Experts of a small language model.
Size: vocabulary 8192, 56.8M parameters.
Experts: 12 experts in each of 12 layers, a sigmoid router.
Training: a variant of Muon for the experts, 363M tokens, 7923 steps.
Below are experts of layer 4 (counted from 0) of a mixture-of-experts language model. Rows are named router (the router's row for the expert), gate (a neuron's input weights, with its number), up (a neuron's input weights, with its number), down (a neuron's output weights, with its number) and show model dimensions 320-383. Each number is 128 + 24 x the weight over its row's rms, rounded and kept within 0 to 255. Numbers have three digits each.
Before each expert's rows: "comes after" lists some tokens at least twice as common just before its tokens as in all text; "comes before" lists some tokens at least twice as common just after its tokens as in all text. This comes from a sample of Wikipedia text that the model never trained on. Tokens count by the router's weight.

# expert 9
comes after: " |", ".", ",", " R", " Gu", ";"
comes before: " |", "%", ";", "0", "1", "–"
router:103112119160135120149116113109133133116127130118144181082083104108115134113149129099162118134150123133090076140147143097147122145136103123151144132119125111107169107147156142146119094105163165
gate0:137177115133105149157131126109117149136105159150147117175092139105128152109157131124126124122158129118097145074125162118113135151093128074137094149104100100109120112161132174150176170123133106
up0:132127082125061100075166145134110148130161136180079127143121118104148144070138131129144133130123145188106156131115100118135122143074135128187106178138117154134132116136146130138112153097121121
down0:068089162143170096132114086097128096141148143106158158121161119150151134188091133169113118137112148140142167164087126150140125081148135170146121160078143116123086124099094122083087096180099147
gate1:121132111097092164121188131127175139126145158150154098145176122137058139114091082135088137135085111137154106159162092130118146125100096125082133110145151166109160144087142105151137106156167117
up1:104109115080134148108149129142167156144134137145136138140149102122094129123136103138098137130081111154143121144150113123102135112093090129117136091139166169124132119133135133155128135171172113
down1:144142169089149098100099154167094132117133141136100180086126114092157117150149111127085128161140093107125159159107139135129107101172108112122150133115128134170127161141096113142113153147160132
gate2:131129151142126079143104154114136140105143165145109125113123118111157148093152120082096096136096120135123131106144118191139131124175147103129152115072117108179174137135158132131107173182127146
up2:123136155136146078127104151148205143089159149096137118104101162145143131126143110105108116127112117130120114127128122179122111152159170142129142129110132142157153129160132132169100116154121140
down2:131157097145129168102167156112114104168095113127188141122122055125094107101126124140146126130142131133134142120129131111144153115151106135158112147100130146117160150150083119089118108106116109
gate3:150115100135162132100137145134151105095147133162092154127152140157144174099118117114120154096110104119144122104120125123150140151132131150125042142129162133118126143119139109097102134111141150
up3:163120117139085101116129115159114162128158149159146115156118106120120135111127116087096147113100122160107115150177096107098143142129121120153063143147133120131110131127126153084187144135133116
down3:134113105149105155104134138119111120116168114087118157142128139107130112140156118121096134119156205112154163167122159083119103128124170126151165122105070116115125128134127150164120093082130127

# expert 8
comes after: "-", "\n\n", " (", "=", "\n", " \""
comes before: "=", "|", "-", ":", "The", " List"
router:088155140079087115118139140110133129114161125127114080146154100072116096185101122118127113104142124126149129128139102111143141129152109121129084138134092158114134101081138108137096108110102090
gate0:159124120145113143120173094127137145112083125122148144113125124144113102118104146147147114090120116135181133092119145086059142141127165106106142142104107146151136155150152114145101123117079155
up0:137128127154154126134142076177121122146118099115147121118147096121117149131137147127139144098148153143153151098157135128061128110147173099139161129112099121151156136157143111130095146109074154
down0:130115126142119121115096129156105139149115136149121101110109160128136154092121104127117154095130114150088132128125082140134119131101103122117149137138149132127139095081131212134092145158162116
gate1:138139176146163128110105136121112112134136120111132135105135113124136133148143117100115129153137123076129135132118108137136147104110176092132143131125150128083107128091127142112078145120113129
up1:143153092119135121126090141110165130156159149124133112115086098151145112159146110124146131109117127084147117178091180137124088135154139152100170103117087106156112122113111117127098158183120097
down1:121100149119065098121127119128126121149112093134124086102102168133129120151150168152144095140128135119099108123109102112171093098144148092165092092139127177122127096101125144119168136118125116
gate2:142119159113137086130155141118137148089100122149141160160122094098113091139102140181125110152099082142098120132209110097141140082102131173151134122112099118114140119084099147112118146140128107
up2:096064151110141096116099172104145153127094141157098125140130101136169085091125111137151074138148117141098122155189120088128123107123168167149122086108082141133137123085101126095122079133132092
down2:121113119151124125137105117140128128146109099137100110155136100111136101151189135104107155146135159130116112122144133140138131129101122126136142118179159082130131148120140112146135143077108175
gate3:117123146124114098113124102112137151142125160112065128140122109125168096130102161140105135111144127096139133166119128118166127125107175114089115139117107126111172109146136118108111130113140110
up3:117141138128125108109113116144141146147122124129071126161129105137152092132101175130124167122159114108141118142121123120158141102133182112125104139120093120126158122132115131105123124121134110
down3:120102157142152121114134183103112106143152111132136098142119151091139119131124152150084106091167143144177152147111123106118117158139129153146118111148121103138146150154089136131118134162113098

# expert 0
comes after: " |", ")", "|", " 0", " No", "\""
comes before: "|", "\n\n", " The", "-", " In", " He"
router:113183110112095119112099157103104133127096187152124107137122108092138135119104111137137100119120154090114125061097112156132117112131126112129124134169146170131162115112136092133087137157143108
gate0:142096123100140142152166128119071131115136132112149161116170082118122136141168105098098144130159145119129101177121132148143125135148140136139104137123158131108147087106116130149143137116127123
up0:141101101114150160140162141087136142116151144133142139134176122079073127112125120111109154085161131118125135155114108107112124131119159120141113116129137140103141125125141134150123137098168128
down0:082133133166125123100102141158191166180159097110121156133148143123125137146118069111146134141168128109099096158103099136135146085119134189086137148094120097159094156147135117153099155094110119
gate1:147110089125125121099131154137166094111152133172115125131145112100136126100149152109151098114122084140113138119156131150118107144153143122076092113144144118120125124108166105099122085125131116
up1:112115064116144115106123126109156122120161152149114132118161065110139152109149178131138092133108100144122145127124158128145115111143110125091157102094127135155113103089154071080137095147123108
down1:098131104147125136109119112091123140129107154095173162139159137137131112128103141094124110160155128136136127129091114112100154106122123163127141191092109121140152096117121152073129147134146156
gate2:125138110148114167085158126101168103121171147152114151209144180150110120104116118156124152122153094085122075160134095141154150106084126116115097143123150125099137126165152131109110113142147144
up2:133136124141123099132136134101161076156144135175082144186147155091099157113090096187135120107146128064118083133108121127122122130096129082136112119122142118089116139141124138130123081155159178
down2:191103100135134151119160147126151148152142145140071138094127106102131149105118105149154139127140134121108115089111156105137132109109140128129103118129076122125131126096121106143096145119179131
gate3:128092144134136179142138129106156167135114104114118135136127167191117125116161147066124150167107141138133164120121129132150120119150117106098175120121137094102167158172124167141088148147119113
up3:094108142096123073118133153119150133116130096139140130080119084131116147136106157146149101125111118105112078156189095101093123124127112167130095124131141148164126153133122132162086135130158132
down3:157157125104078143148080135128115107115167122149115115134130154136152115099106119164111184130151159095097134140132163092181166105147103099153095128111109176129132141142130051150130123145103141